python train.py --d_model=160 --n_experts=256 --d_shared_expert=0 --router_score="softmax" --vocab_size=4096 --norm="layernorm" --norm_eps=1e-06 --optimizer="soap_variant" --grad_clip=1.0 --batch_tokens=[32768, 65536, 131072, 262144] --train_tokens=555900000
Below are experts of layer 5 (counted from 0) of a mixture-of-experts language model. Rows are named router (the router's row for the expert), gate (a neuron's input weights, with its number), up (a neuron's input weights, with its number), down (a neuron's output weights, with its number) and show model dimensions 0-159. Each number is 128 + 24 x the weight over its row's rms, rounded and kept within 0 to 255. Numbers have three digits each.
Before each expert's rows: "comes before" lists some tokens at least twice as common just after its tokens as in all text. This comes from a sample of Wikipedia text that the model never trained on. Tokens count by the router's weight.

# expert 199
comes before: "1", "2", "3", " by", "4", "5"
router:166096131167084109150134085134165121104105104197122118098099154138137148156118063157135141093146135131090137151127121152172130140132146114127109152157122104135111101130108138113131112178118141089148119123101130134155080142143137123105101093159148145105134118129124119116117095082146148129100121149106155132133131168113141118167100160125098132160118107152128110122183132076139085150136131149157144134141118126135130093156139099077103150087161125109108115124159125134108151178136152
gate0:136165137134116126118098156114133129089106090135158157033148129117111100136130167125123118100110148147104125147105146129131132144092145127126118133100108141141130105151135128086140105110123112130084173124121151110161126139144114139126139131141110134145112098104100131128141151095141149183128167172118135145184164142110091170108128126090123122116130100093124126094155177113142161139171134126157136153124111118113116110159095123128167111141092104134111142084190108070110152153141129
up0:149119139111121098133112169133146110095069098143126166097114140139105130119121128116117120105137136114123127134102136135128140153087168115120112139100105157146132091161099129079133122095126110111080163144079138125148114154144122138141131144077109138133111114084125144123137159100141144153156181188141137137173144136120088128121123120112148138122143104085124090070128184128150141150185119145163137154124118127099094138154121122111159124148136134135107162128181133094142159173163118
down0:119152156117178158150087142125113122080151128152097127133148086116095130098154131114115151122121131085130102119135132148145139124144134135149108067113082108121132115109176117140121130145171112156119101093139108147128104082155161143118160121135149148100116100146134131113147096120108118125139136098117138108103121152125192115175119108134160115102170106115121130072137140148139120130126139153084111137134141135125167101150146106116107133093133125091107192127120153167144095188142175
gate1:149107178117137135137124153144177147116142108127120154150064147154141156110106125116098115139117130152097139161083115138121115122151197117108109161077104130148128128163108097120117097120116152117134130161171098142139118137070099127115158140125117077108159102096111110132144137133102154137121141161126131148128108074110101061120082110148129134148085114111122135110141172156104151140121135137126166135177122116132119165122099139093140152135144117135084130121109150115115133162162141
up1:106165116136099108120135142103119141177138121135149142112169126122169168095158144151156098071135113142129128160126127129130106143162134112108111081117148075146118161116125122134141163117124128139115103115161159140111110126145131142128103109131104132176180100139101085168155168110163130163097172145125153143117175129119103096104128117093151128118132122124145157121144137132153131140096112086146124107118150127168084112124105147085112137085106126167137163102063111102131161150126142
down1:120124125111162107157103123116138072100107138153113086129154150107122131133109132108040133120088147101136154090076176093122137154128139114157123125138090118109126123138138105117130109150142122119122142145086141144062155174134147159120135096132156114173123145113112159156124136084177181137152118062111145138108139087097091134142131140148150145136141133123121117154128141133135113132141123147124115157138152118118137183147109126138091124158127149111134170130123114113153136154172107
gate2:122085123100109104150112137148075166104083161152136132134164121164155101165128115140118116188132097143121120149134158160101128110117119124147130135157166119127120116131111159118120145119126118139139119096099134170085147122150146160154120176126131155119088151147161138159098143105123149069133134130072126096158069131155092140138142092119135135132103135105145151132116148122071134105171146112146136164117128137105141140138102095142109112124138118110155114154120098142189149098134087
up2:115162128152149130076131121122148091112181113106127128130079126090100137118135143076177127069128174109153091115152111097134143163130124154126122106091120170114160129128141113149141106153141111115098112173155117106168107159098124113108151077150137111110142098130087148119150122165130139143145131137190125120119184124095143139120112137109134132117183132143147114131115104120138133176091092130123113104141117148154109115117140153161138122080120136125122158109146144129074124143111153
down2:160119135105123103102143137126109099141129158106165108097134141135094111126107093081102096087123130082145139131119144079124158091128127120132168142110088100147164101097126163108124149115119151112089159142125165134131154136130181110132142164110161152133193123131108111145126155137132107118104101111184128106130150136140145111118187121136147091085111089118154147167078136161098119119132137113086142116145169112127102115135150138133113126093122133099169167163136135165149126133134133
gate3:115122126116067118130134119121127074118152153068140107110092174089099132102152153119123160092141107139156145114103156122111141136101120125128159151076084100102124108144154131154141145151110125138163115113123131104135134129132176118124141128146098118114142165124163141138129135157144104101100056087172106118148156148117124149117090144177128083137158169149142159102132120180123129107156117135133136139134113159138109123152142075141142110122128122129134115173069133098146123126138129
up3:087131094139121132139142100099169084110128123126152108116096127137091122098114100125175169112100160136145114079135135113138153108138109118110109113132093129097124130173155122129125170126119139154159116130133070076159118138097130099170184129108102162110143096112148118165137154118133136123144106144137098161182157156142120137146130148168141116165126136123171110120139130135069171116131121149085184128166121116141114112108144103087144116152137127136129150134148122108102087129101131
down3:127116114142175099115153112183095137132121156107121098120158105121125125201107140133135146129066120164157170138121141140103115166149127113130168135153110107101099114169129132131106135137114096104144106135109144098136133122141128137145079138086106131132126141124111121128115183172098125135129068109111133097176134153174136147150081126133130147115114182095158140123115134091108121122149102130139132127123101147164121146151151122121120151179116149117095084144092115083132127088119123
gate4:106158104117119108141149078133113107126152126069170120136117103145130142085172120144101138153142129126149120153098137097145144090124173135136164157153118141096147087113119139150127165129126186149136123139105108159095146148166169104114150139147113150148176142097155123091126139139132140104078123139079142142161131102109112116112107152124169128137118155129070138131162108126157106159141076137125111105083137084141132139132121129126119146188137151115111131137112121109167163115136100
up4:121152125133065085136164083139123111145142154093130126158133113154122133112147140128087138161179112147122138118073112112140097093134144108147163148115108146108143128115119115162132133111132150106145132143085074190086110157142155124119143139134101133150181154111151152086134092143145161128072152124090139137151122125125150068110112129129153140162130136141103150144147100141173133132156098136130103114108123113111097152154119169090119145150134106137122118109099114109170106116098118
down4:162152112098176127123095150116099175170150170140099097123154159137132111138124145120097117080093142133144125049137115133122100140124166105101149114176129118097139171144158124137146123143128098188083095105147128088157123120113146122142141097151142121114121115102113126119115137129140138118168143094120156151102088119118101110129092129123154116136128141151142124175126139168100127144117151147123117185137121103132116136119145136092116133078142149132156109104114105088147138108178101
gate5:160148114102054116122131139125139097107159100111123179149101137101142133178157140140163115131129163137102151079127167106140082122136096141176124123160089075167130111141144120158125125132093105132115119116086153141142130119118141097149089119139109132102143134106161137084156138157125161141127126108133120124133124146078119151145139118122105103108193124134112094178140161112142129141074137116150134163125149157109127136133138151139162133109085122151104109118095115118165146153119109
up5:134111127088129168139127105128129089141107131140117125117109106136143122153111144154157150114133192122110118070132129113154147106110106153125146182153078112145166118107133136120101142127163096142099101152116115122112095164145136152130151118111117130097099156070185155108143098139086111151123082106161130105162105179120121150128137152167113105148136130134079118081118109144147146120127137122091141136125117180107155128096168132132138114122116118169142133127071117121144157169128138
down5:122110136139165157131106165110158127140146115144162129117132139099131123139187110095157121121107166149110114135128130145171110163138133149128165110096148120092127105179149085076136098136132132111124120127124127143134094161134127127098143127147127095140101120116149098157076099053145126148112115076160132086107117126062142172148166130097120126125082134124156143117136127165085104155160165135136136099139105139114137096156105132163119114135113102123127166132122146129101166114143146
gate6:155109114076107097118099141111108198129135133119156130135149105126150146083156144165138163084172088147110142130130127103151149174114140139164078146139116092132115144133160092179113085110097132113139166133127124146101138134175103123096103152131104110173162112145158117093147187145157087112113094124119128111148130087134132123102100112142148135122130121129162117112138112144111156103124150135099162116168148122160150140106118113124139130109156102107114121138127120108164106122153088
up6:099149123125132162124149074127140093159086104154118108113136124137172155124107160155120088148111175116137130103125133126135112108127109106098126144075109161152100159112126160090143152105189135146116137118173152155132119130127102163119095094126093114133134081141116117154154128107132115120112195096079155134139109127113112149123126133159152116132109124104089199138069128138121118108167131126124080133114155146105112114109117141152100098131147135139149165116115158131117138159140137
down6:135138094186157095132141103158126112133143202147078113121131102145132111142081130132160156079145186143117128130073164111175151138124080105134091137096162165096130099140139127136141129146175150154081109104101133134159132102100128152161145116139114120138130112134119137121151151116146123109121150083083113135136114113155116134134138099145148124150120112119113104123140137124131082118087136100128076112115155126143148123158121095116148133146151173122165142103120140135111112130101169
gate7:101134167167125114121096129098108099104118138151138145099120113119167145121082090135152161103143100156139167141149151146109117098121149115154133123169123076150095181116157084130166125121115120138122139116096138152072148185168166178126119116129083120137107135117172079125124123104084093158099120124104115142131119132178094081129104107111162154143129122099162140165115116126121136134140105123133119158124126124153110177124140122095100096133090146141136134131137115143129130139103129
up7:112131137130117180156140150078140119091111103139119134118120109150159161110085113137095142135133161105113140118119148155116138106123142129113131152144114101151090143110151118141173105082126111128111137079142191162100132185124152156113094131084125126127098107147165120160129134111123131149101150101121120145091124120183103102143121123069143134173137123087161122144118119129142096113139083121153129137100120122117118167169158149107095115093103138158145177081148091125134123132119115
down7:141083116165135121123133134141140128137101133130080134106143116120158083106070131132131114120152132117157160111141117170090144123103122133141152126098120122123132124113095124133112107133148109114118164162104101165104120117129109203108151089150156120140093081118133184158142090108133122114118118150113108130152175166109125099153109116118124112142163075099166129120163097148132118090124143100113141144151078131174121126160146122109139179131105121169160137153170130144091152115123149
gate8:140124087129119072148094150109117113072141124119171168094113126154131115114107103144099109119096097092152106181134132127130200167157140135125152140144146137129120121112075117140154131144144087123145150131140129101150125126177117171096140142115084108173121104156130155147114146116150158094150126136132123113143158151138138165115123116106150120170159135114095116146087115145132088137117116130155143084091126133187145113135097134162111108157123097130106137122131109165147131128155091
up8:121121118151127082114168166129119148127104111116131148130098170105141097105091122151099120140137122083114149188092107102110166089129135133167134166140131114100117114126115153155128096126103160084145146118093116125131155133132142140104106127141096139167154136179124132138114139113116116080110156104161135120075136117102111142095137141103140117141146116131126128145083179129147122120142091136135139060132175130168166125101116120125106121176168130129163144146101106152124125149187124
down8:128119151125123144145117109122143116134170117139064091109090156161126123145118152124142119200143136147135112140136111099126124135156111090122148135122139143128158119111143147127139112145176150103141100163097128114129141115171074130140131138114119119101155070095099161151116168133213133133141103107125129158138098152115168170135162122154098102132086132104095146099126147137104076129145080142154131171098130129101131146130125125159107109127117110118095132094125144125089130120109157
gate9:149121155120170102123204089134106148083152147142159161129129122147142088163126088141079148090117144133105145116133134127132133125158166098134134143180121135099131113139120133177143088130100128096120161072136105131146158103151096137121090152096120087113144119163142143135116115123106131126100156098142104102146120138097089147139133116133132169115109123116089128149117142140085134137148154184114133132125120163126094112085111148093117175156142134122137106164136128089115138145162108
up9:109147118099149142129099176185106109164092137136175117106098135170149092147119097147107134102129116126153151167137127092153145148117133108155135123122112086143082171148136101101163118085116127122137168127157139147123128125157138116125146083127107137180084132145118130103169126159116116132135105142091121118136122105157159128133171156131164114150135169115135069108121114078146082133101110111109133145109106113095129135107140099099146113121159105123154149105182119163128117146126111
down9:159160151152161106125128177083143138120133163137135119101121091150129064152103171136123122144086146132147137121104152149136146185138101097112171125138174103163131164151113143128091102130136128108117102111156123112097139211101115076147123153127101106108110135152110133095102143117138121118107109164132112118095096129137108134098067140144125115136129167122135115123139132114099090142151126114134143166144114079099105153118144144117162111105126113118121165179143138122140142124143122
gate10:136112101126102132124152154118110127158137110170147107160117120159141133108133131108125130159104137147080139162144160084144116112151131192145151149100135121101165156142136156137099124126117147110126076102149086130146117137088144113122142131175138146075133172144160113092116111127143131150112136114121102103129117149157073110150136141126123119091109099110120155156176110100121145128064134178145096142135100100043129121129106110118103136099117103134119162149102124143132110102136112
up10:146136077109125113158113138161175107148154112135091117119167113175144113156123098132115137107077114136102138190117128076155124098125161165123161169146147107134137102135133159135154134157135104076128110124130109133131134154135109178097115140140119163100119159152147118135112110085103183152142153108100097101156108137151129168144137140104140101153093143130142132151134134096129140120102125162096127136101126130108109089132146096071081135130107131135172113157128134138134141114170106
down10:130094146151152121169167165098109073118110126122158137123152161137131129143147117112109117138106116099107114185102078122156098085121128129145129130119140139117131093070128120133137150138140104122133148163152116089160124108105142117082122106092166123107128150122136135092087162119142136143155160099122133127159135111142073149153137157161139095159110100142140140133164164093119156095106132080121122136121165147078110095179138120109150166143089111134134134139138098107141141151147094
gate11:135152108111126105151140078118118156167121144150100118162129167157160142121116134116095148113145169163161124164095119129075137127127140105104113155102104062150095139124126117171153136157120118126116129154111134120125131129063134126092119155113128168195170131156147121126113099133080122099139145108148137116114124149158130079129105156121126145138109138126148170144131128129137120131165136106124148140107122128157105125133071086099109111172108095176133123103089118122152139136172112
up11:143115137108116114132123149129151127106115123093077133135155103145110108161123139134105111138167092082094153129150145108126102120154105148129171138164147208127122108118151098124097130136142183114156114104120134128106126138173131135130114127125133083081106098157145140158124130118125116102132104115152112144125127109070179147108121131123160150169102136168156123105098147129143106079135110145144143144124133115109160125082170134145168169077169141097139110124126150106109082123103125
down11:081144157154123140117149154126137076096150136141142098095112122137122106119088129133101138147113114167138124117098162139099158131076190101094119150168134116079122133078124131094094115122152093147120123114132157148111092121175110120172146126130114146100105161096113114127101139117114102158136107117135120134166162142149115165108122131117120129178129103084152151111145117128162137147112143122112125135160117123121127120125123159160141128088159185164087139128081127134140126152127189
gate12:180126163148136113148114121121159098086103073165126142138106110145130117152110142138122126090086169160161117139164168137100116115165150083076097126137115112117150108152130171112155093099116162110137134111142112101141116115125117146156123147102122147141146126167114145122119119168158107139139142063089126102090098083161086119163148112122111148104121116140103139137153118138128104155092136140102113085147175109123152105152100121154138148148115164130095097094112124137136125153137128
up12:136105135155127121156116128137144110085107069125120146120064088097132113094115147137139121116114148172176090133146137158113143151134145100105102108147117125083143110125134164114135111115107159121164091155152115122144106107147135125131107148137147134163141086143136150124112113156165123118131116079081130097123092079108055122151157117125094163139148106118089125142185118132128150158096126140115136086147135094135138107142094136138175134135156157151109101143104148151141128141155144
down12:142132109112141141117152127117110098133118112131168147140117156113125126106165101154117173151150116100096131134138159153123159133156143118105107114112119133183144097122102138081158077133080083135177127123142075147153127139127117107124133143099149100100156144101110142144143117121134122150117168151153130096105171142103116131133175143175131150101124108143130126101126133120157124119123123095130093085138123074113133081130183086143149124092155181116132150083142095145112096111159137
gate13:182120104092119135098106128112148131128113161107152146115106127130063145137135091107098121116083113164139172140124132133125136111155157155130172094110124126117185141121067157120103104138156154149101116158109137082142110142123163135163142118131134179130087137148160089130139092138123146077124146135140141074131100172132106157136142108132119129141160167110114125129155126108113134161150146091101133157112145134129107141127109134136103105131115156099136115123182144129144115134197124
up13:175121119126141132085108128092154147113114123102138162106115132102083108140115088115099134086109115167119168146113127144127150122138146148128200116098127127141168153112065167118108116137169150124116125151098158088164110120135139147148139125128123159141087109146156115147140118108138125086104137132149130090116141172151103131124122127091120119164155165103107122133164156095112106162162134092112168158119132140129112118157093138156088105112109116134104136113181150130151141115179111
down13:127136086091146111085133108101090142115119110195139114078137100077137166128106148138102130144128131099111097153136132125132134185112127121101119085123122125132151120131107127149142126129134136141139111078120136153100103104140122096094143124190100092125119181125099152171132137082101132126139155092167120139116174171123158142125120129188092162152117120141124135118116130125165145165108135120108118110119121144161129113120106147143160154096161104150113094095132133125117147174120158
gate14:117100124122139123094111083149131122113137127114116140140098148110126139149154092086124160132107133132156118116092142158122125132173112121092142139098138138147148095145106090171125100127122133100144115092134123120139121180112117095195143145137143127087134100121125124066137153141091096090134173104148123153110112146132111121100122110145171066119098112115140093133137115172116125135117119140129170167190104164111181124110108189130094128160123161130106123153140148119108108125141129
up14:121095168129092166119143120113161096118166159165096133147077123119137144118127141115148145162143178148137123060112123157097107121172108114131129126095129155131148100095127121151113106136108123156125106128106115090115132151162109125149128125118112139099150150113157159076145103150134142078148110116167116110050120151120089122142129124194109083132132132142129120147140113135143110154112128165158135156161118139091129095085145135133099150132134161165110154096115129145118100114111126
down14:148152112087099131144139089148104090157100134163108162113142104118122146132143122148126147150086138107145146152142101117143138118116146121101106126161114129109141143115166160159084142113124124108128091152150122178144078115118163112122139091103115137147132111117125125127089094139118140068160076103142137152146134163133152124181138115167112110130129139141104102099128147136148157139108155120131121142183112119139088133115183130103100126141110108129105144134112169139065109156132203
gate15:135117161113125124132066135135124110121122125104116138128165080173115130140110153157105081127110124071146149134144138141146096152127156106154121162124095091146110132123106126159122129089117139114083163133185159141158131153161139148104107120124152098186126105126131129147128156097130137161129140174129121117170128113161138145116117100083157104123089113125131127130114143113133110142060109134107148114121127080148133140127159152152063156133140106119087146123154156133182136140100112
up15:086159124158159140108150136117117118142148111118112146082122100071133100139141110103133117137106168124136094149105121154103134112148118154136140053135137143123145146117119108103129088150116081173136079082124140137110114123179112102146115153097114170105113131140137107163125099139116117140165161146110118128127147135121096114148141171125107140100152134132133152142148122107151156125164137100119135102089131130129161146156067130153159106179087127131134099108140071132114182116110137
down15:121111101097162150159136147197116169089147128102189148098092162124135127104157141124132133105132160148140140132128137119095121118148138154139157119149068134125150096130112163122145134101106158122093101135115131093158141130135160111113168142136133141080153146115104088137129145187105120099142121169102122117145105078115133122101113130126164097138156103106136117165178118118097117141099142056132127150112134134130115150103136147110112106114148140142117099152144112138117080103153153
gate16:158134106091109124102158118149152108129150112158173170119061149146114154158174120113108183115154117165126102152080126117165137093122131131138120116165111084147116147136129137104090108141126125112130143141079099112121117131156157110123127111126133105100121136114137160068131102139122141118115128136110107087124152155089137143126114103141142133135129125128111138148126101163119137171174180145131125180132133141156150114144111161107143088103087116126142099103122109072124187150145123
up16:116126151184143159158146151127116131148132136124135115143095100116078103162084145159124137104111185141149129115135146158122118102172149130161153155128182128095167079097095129146124086130145144171136137144108113101109129132141140118131141094156117169153133116174145107116132124127117135130144109096126137101115113152172103200106111131102116107111126148135128121128166105084113127117087095129152105153123123126097170142106131144134127120109086155100128105135051133104124144116117117
down16:130093125121125162150160117143134128152176157112115169106147136118095120120154131152147063084119115087156077103135146143162132123147146185188096145150120154111112120131110083127135115160153121125128120115103079132103142177122187110109147143113137078128154121104160121160129136119126125130131134125087118135121162106119105154126116157116115119181110092159139153102109122106139170118115093082141133111094136135133145129159144163144071131085124137114110135112130115126101123143123148
gate17:164148164119120100120121143095143120108113127121148146093132144097113173102129113151123134157137153124116131133155128160100125084103162090105138113115092151171125165117103127124133137120158133164074103126111159097138098156157121148113116165101139125109108105122170099117151129085142136097078144151084129168117127137171118128142149123089135140135132149109120127136173106146104142147130107109123138146139131125176148110121104109163103136167170156187154100069175095123143126115095118
up17:156142157107108151180114105143150124099114163145180137126117109122084148105157137140118110129140126141127097145148107141117110084096158117124144148143097122149134138158122117137136135149153155182134132139093140100145063146155157107119134129130161106131140125099161106076135109106105172138063159137051149157137112168149119110136125116128111150118140117095120125099178107117110154166124129111141129131133096111179134098125099113134106139138147159172124112093159119109099102111121136
down17:132088127098130162139144125114118141133109104167120165178124097111143123089098134164117124156126122129140109156114114154134125142075084110093112156123129153160120133177140140148150112114141116117151139074144161151109118156126139141154146144153118100143126106126095123159157124073093170151103145117104132156145124139103108163163129131114108144064144089149094128112133155114154137107114128148095154116113100151127145103135122138060119176107152118142098111173133145162096094150132099
gate18:160117125131112075118146134093121124141087153126162136148150146198148124110130129173112100135108120111131122141133153106123215079123120130127105101140143155146178106080133119139162178129075122152128111114138154095097142104139136118098186167155168133128167122111109114124074141092131117129107121138115089166146124136146115158127160123131119095127099109134128110144125123141108106187132081124132122134131130104115100119139127108132138095143118134129130096136087121117173137111119116
up18:163112111149112105132172126082119122131055126135151160132138138187160127103137120178088103144106122151147156135114149118145194104112148130142104080148171143103148136099132125137128171147110108128120129127136135111111134106132117138099148134132148153122146144114100099140110162072130143148104115142112118153125155167106113170135124075146141085157097114101146106151114161140122119202149077130136121139143149086127134102171131112145137118140109115111103130139090120129162139129127121
down18:147120122118125114149123119068101082144120133136144126138095161114122094113143122123118155159085092117108158111143154153153157132125143136103096156145162156088135151158088129154154160133130132088150086086151121139134123091119111169134120154117160114143164169138121093105111145095155127111094150094127126103090145086122139144115156137090117119131101132096122114097116088130139194168154115154159116144117112122116070078116146173131134119135140138193127122151136117124128140126141134
gate19:119138125140149081118142123135160129132127132115139145106101097155146118114101116130131126132121124132125159124120148155135134104123113117139127105122154119175105123114115087129126178104161120101099093184154167148138174129138089096120098132087157087153122116116158108152179134135133126142159142157139092156104124076169121133126146116094117113111123125155125160098164112117119124107153139061138103136137140174148114161144104137160175101098141121141079117105172110155171101117083092
up19:066107116098158098118129157171203119150168141138127140139117118118088102114139122135135122089140128094152148123141128150140122127110137090155078129154122131113142148131142105119134116124121116148109116125139116136150113139142090102094112124119118146169140081161137115116101130146142148143190125158178152159138138136163085101125137168123093129117098123130116157126164085081147135142107165127131141102126155113115102161128077202112140106143110158138141140132146117112157083123098124
down19:134142094108113152139158084119135138113096148110185133121129130127090102118132117130105126145140090100144132122132161125127137122136161118155154110153128115138104102167137121109095102156102106146136126159159155168116153128088169086119144117167131098110134091121124117158130146123137115111112138076114078166072124092117155106107071153069118150177147132156184129130156102134135116130114126161112158092135138154111121128102128145109185152115123123118095157164140147136156150147115112
gate20:156136101103141132092123119127131156135162078107152091127141119112129160139112133119164081115140130150124153120124172130147098127111110123108113118120133074179118150136164092153181109091082149131117127121161065115113170126106142111189147138128140120102120134106142120156099147122168134165116101141159115118161145146150140157128103059111124127138122115081161118117142113126150126180078134128111155119144107107171112118128172127119111103150133134111111092136111138169129135123107109
up20:137121106147137121102136094122122160154121062117154098147143169100110145150124104153155069104150114163099121133144146153180142122119111155138111133135128090177104136120143072138163145119118137103136134145141070116124148135096145075160162139148157132116125113094141125173099116113147106170100072144147117141143174157132138143112093107086107148143088130113163109129146121119144093146133134142138168121130107117138157104144179153097106133134113131103112108150147132151105148119116111
down20:092120115137135104126156122069141128126064084131129123156165139119130134134156145126143115126094114125140137155157096134155142144105125091154129172131127166116133133130133121099124094113108086073124149126164176166156150140139157140111075102145118102105100113112156154132152118124153146116134072102122093122090151144119157148086166126089156171118102129141154166128087108129143124117158105122146138174125125136163146098096115137121136119153105122113139128185123138130170121127153093
gate21:116111146143123148124135123116121137186134113141158169099138113152115147086124113130114150123095138116134127139125146098138055104134132123099144185121154155156103163051113131124167092167158122116115088156186167124128121102114139113110115146142134120179120118145149117119147161112158119152109140129119127138177115083171144159162092146121135147089110122153108121115096136137086093117152109088161089111118126104133131147151140110135116104128126162151136116150124163102122130102091138
up21:119115155149104103132165116093130142175111108137163118108136116138126162100104094149103168131082117130101157117147148095142076110100153110096120174135137139165082132089101133123146095168128123082111119130143181140127106100121154118123096119144169117124138137096165143103157144110143168157075148135128150144157128116185148102161083141108137152102129115145105101126131142117111107112149094102158130112112106117123109148141125132127092128164135157180119149157124168094127132102117131
down21:110108132165129107142168148141106120175146118153133095096099133138150128124154142120132157135135145196126143116106143094107159126162099079170159127131114122140166126097125150135073139164123142109128118145115136072144098139085092211132130135104147074127165161104093104119136139139109129104097110138169151129140129126095124123174171116141110147150131160123103132159124135130088149130169157109129143118138107129102098136107109104136136124122146127086127137115131114117120110132079162
gate22:132145107124150097153116118133128119081112120093136165105092136117110093100147154082111122131102133126150144141173140131136113108199133165148124110141077093156141152133123129169132117146096130110133120109132170170117133130114108106111142148100150123159127152149121101134101150132124143148125112124151114145163144153144050176095123102135116134103180105177161129160152144113107132140149149088158145115098130106124144125134085125145121142140110120085178111128130158168148091095134102
up22:131090124104135141137158112129115060097104119125105144092139123167135130189092127112115173162145145146163161150123140102139103112122153113113128148109112117147099126125160141133103066135146176092136120103115133170106100185115140153145169118164137113091123150109118166098167121099119150175105145092150112150113148122122126179115104128113123108129123094117143121136111114127105140097139138152125110135130113151148128079122134135104062146162116115149110169111120147136101131166148143
down22:154120154170103118150095112138100151100122103088147105165126123107114134134129129137142139103106115094144147123110138148123142144131150127095148148103126128135086155116155114144128100100149132151125138125088131192129129118135135103068178146122108138117152145095117127110098100105099162158126177164152152117124100120131090117113127171085113143181107154108114171110143091113143119157143065125104102126135199109118143122139089125143136128152182144104162123126135133128169145092112123
gate23:178144145081123156132158146141151154104125116133170112128095108126101155120112122144146121174174119118140138156137141131120124110143150134143152163091143100144143160093131164140110111143161097107158147125099099087077110157126095130123123122088102115094131081133182138079181120131129132158139110098063128129140136123080137127117126120102129107159135159095121097166156142126123138147109116129121101131144141105102127125134126113145129086144128140130187100120191120116113134160154101
up23:156157129110089169111093142099122145102125111133127117138114121139111123135082134154127141146147108105114144151137151113121073124108112119134127138118129121136111151095148153132092136127120119119135111116103132090074095151135097122159129156134134112115086124108146144062196132147155141128108132082108125170147190155120142168107083160131093117143145108103139140151172143118145101110093094120176104151148130157117083100106123112120107135163130108159125118128201115122134131160117148
down23:128163118129133154082105133142113158106122135156116091117124139135147116167127144126072135107131118117126121133159084163087120117108107091140142136121102143114153136107110139142093123139120143115194112121143131127095121157133132144143116140060146120118121145129171150140180113132086180078095124149125109119120089141152124142103138131140122102123131151165104085128141078147107137127126162129106095090159100160110160103124150144165139141118169124143145171167107106162136129167083092
gate24:126095123147124078189122150141116113078101159106108114135138104124151086096136101182103101132140105134090127105099167158125128142116176173143130125134074106162123117137153138152146156126106140128132132151110117147111149129169124145116143160107121149173136148115123161163132116106123105150098182119119151151128146138113129139130145099107115118122139081070126140161123168131127111117167156133130082077129113108189131104143105116116124108124138141132144103121112104130148082141154089
up24:182138163139115087165132168116105125112127140136071138108171152120121105155147087143155124100150089138084125124107169168146148150120136157139119111122082116161127113158132100145104155107120173092094112152107094176126155163155096159142140149122116128124149124092102127153094148097127093135121089142137147149146132146063120145110122107102133110165138127089135115144164114144138098119152130152105120122154104105146142105132090117119111126144169116114114109182104103125119129143153111
down24:158144093115130161132107133116110153138150099116112114129120105115105087090103105160186144129146085075129111118167157148136128120120105109161146134152125172140106098161108098128142102142136122147085133120160111131135116103155113191150169103109111153097095114180134173141129162120187147128175115078150092099128126098143090144139136168104115171100121138109142120125163134148128150137141103125144127109154143084118123123140157138141107105165121113123123152148117111139121153091105120
gate25:124113148088110144148121126150101145128147147185131138119109095140178110116089121126110120126096137126107125139181113101178098177143117129133115143053135124130118153159055151126130108132128176109125154111128126173158136160107167108134112125151114096142140148154133156100184123110092124138085143110152138087083108153114105133133132081126142140156125131112127112121116124108135109146127116136101118185134139140131136155135165141152116101144086104128149107108136164115090132127086136
up25:112102118104112131143086117110136157104115139177113144171131111139146107119122137168113152124115111123117128151147110106173120201160123162135139062054137150135096126136096134137168120118120181117129161097122133140123147126140140108120120136138116078159108174103118165106170124121107166135093157145140126118097098113123076146124174092102172138171136120137104132141143104127123095125145106135140139131130158144142128106139115118129121119163096109139123098085141169113090133116104129
down25:103136121162140164148115109132115143136141144108105152145125170114166112137088143102145123103098079161117125125171104137159120173178116125119103139126126097116092144163075122101131119138104123125123105158147164126121172082122154181076109094125089083136137106116126159127139131149112131124129085116143120176171166164103118144091176131151139099113124123130144131134123149146131147114126112123124092128130127126145149136142065171138106152124119120098130141092129136075149118098156156
gate26:140105132124138178171128149107170127151119086129136182081110120164117128146144118091111111101124127101131143140150132107173159115096154119198123143150129132105110147132128156159105113097144149111068115119115137139153126158148120143119119091114122163102119098109178119140150149098106145093129115183172146113121103141119096123124118147134146135155120127108090127138121149088145134094117143102159145132130148120120135146092090100129147140061165109113135154140185121114123144161095129
up26:089143147138136090106131096140107152109142168124103086131131147104128127103120133160158139121140126165121126150123101132082124126138113135088155129090102123147152123122121109103166113136094109143181147126136131128119127113093151110105136152156123086114135140136060148098104107150155080184135153065069109170128118095121160109118139135116124145111115134169169129159109146166140134149127143137083137191144118122137135129148117156133126139153116151126151100130067114167123116101138144
down26:120173151119149133102113112137125147112135132140182177162119097111121115122135141102126150118139130145143108156137133090144145109093094099125175124126125147164150130135154136168153132113078155161133115107139146145115200198133128135148121146091153143142105115140117165143122131152104129087129136138108124107123128093129109113113130157083139139092154166099110125110122134089101092143129122127108121149129126162155108131129150042131110124112118142070112079152154094110152146111104110
gate27:143128118137138123133149094148121117094137121140113126128087112141162142148094125097115144139090156104121135151091153112114082150160113126112147124161109161108148102111129129096138139133160145158103116141067171127103140176140109128111148129114135123119132132131184140097143119094142154166107227109141135122123112127118134130144149115121117136125179115108128155146113124109139096128129103114113090205092110167077110138112094110104109144145094129139138130125181146156148117168138119
up27:143154099089116128083131147143108175121135115120122098175144155123106113106134110063148103122164120142118093112162099166138116166129154082110135124130150146139176119117123149149136084065176116111150170122102107083163108120106115121131125125121121130112110069125144113111154118154148112155152104131162133098130160129081145121148110115094119129092119150144094121129131173141161130128074117133150119124160152184116159120126149116130129148149138113161134145078145120121100135126124133
down27:164153123107150137156099129091133113123119168129131101117123153169096118118128114130124096121158114159133124113159114191138171135132128136097136113111162142162166135143112180098132069125124151119135101123083150098108073112142110123139167151103151123142151141123137127112110133172142121138136105133114155100111132134146142092120153151124103116102129073146092096133124118126128166124092109150147113108184122132106112090166147148116127107157130098142085181170112132100090157162099134
gate28:129146149139114085123104092124131165074145101130129155130127110129131131152102116103099141148092137109148142106120146190118086164114142103115125105181122142149148116117158119167105130159122135121129146120192109142151111132177123088128131138155130142137098064151138145126165090136104151142154157131123149115116149152178143160119150117101104127145105108116094140081121103122094149130163128115155129085106134121165127121150121135097111082092145155130156119112109119084087170123107113
up28:150096083122116115142134091110111163092127149134123133135124095139110124135136130147106104127100135119137103116145126086088135103154117109137111189079156107139094113153121120080145119130137124136181166134118123091153154174118157135101080104137138116123125163142146139158114123150099113144116117119127095124128098088177129109103119173139122116181129109166154171125153107113102104124168160115185095139132146134089124120133137158133165157093135128186151133121139136169108100107113117
down28:107120137102142100135160113174137125132119100075119137137110182129097135117122132129089136096104152135119127152098129117129094131125167130104187169134091129164130128078167182135122134091134118145150099166082105109150141133142101130105140109070111136145116109100159147121181119120113117131132109128091111115088145126120139136178108117155139092126143153145146133117101111114111123136125117136101102122154101115138102091134165147152128138196157125112157111152117155157179153139153113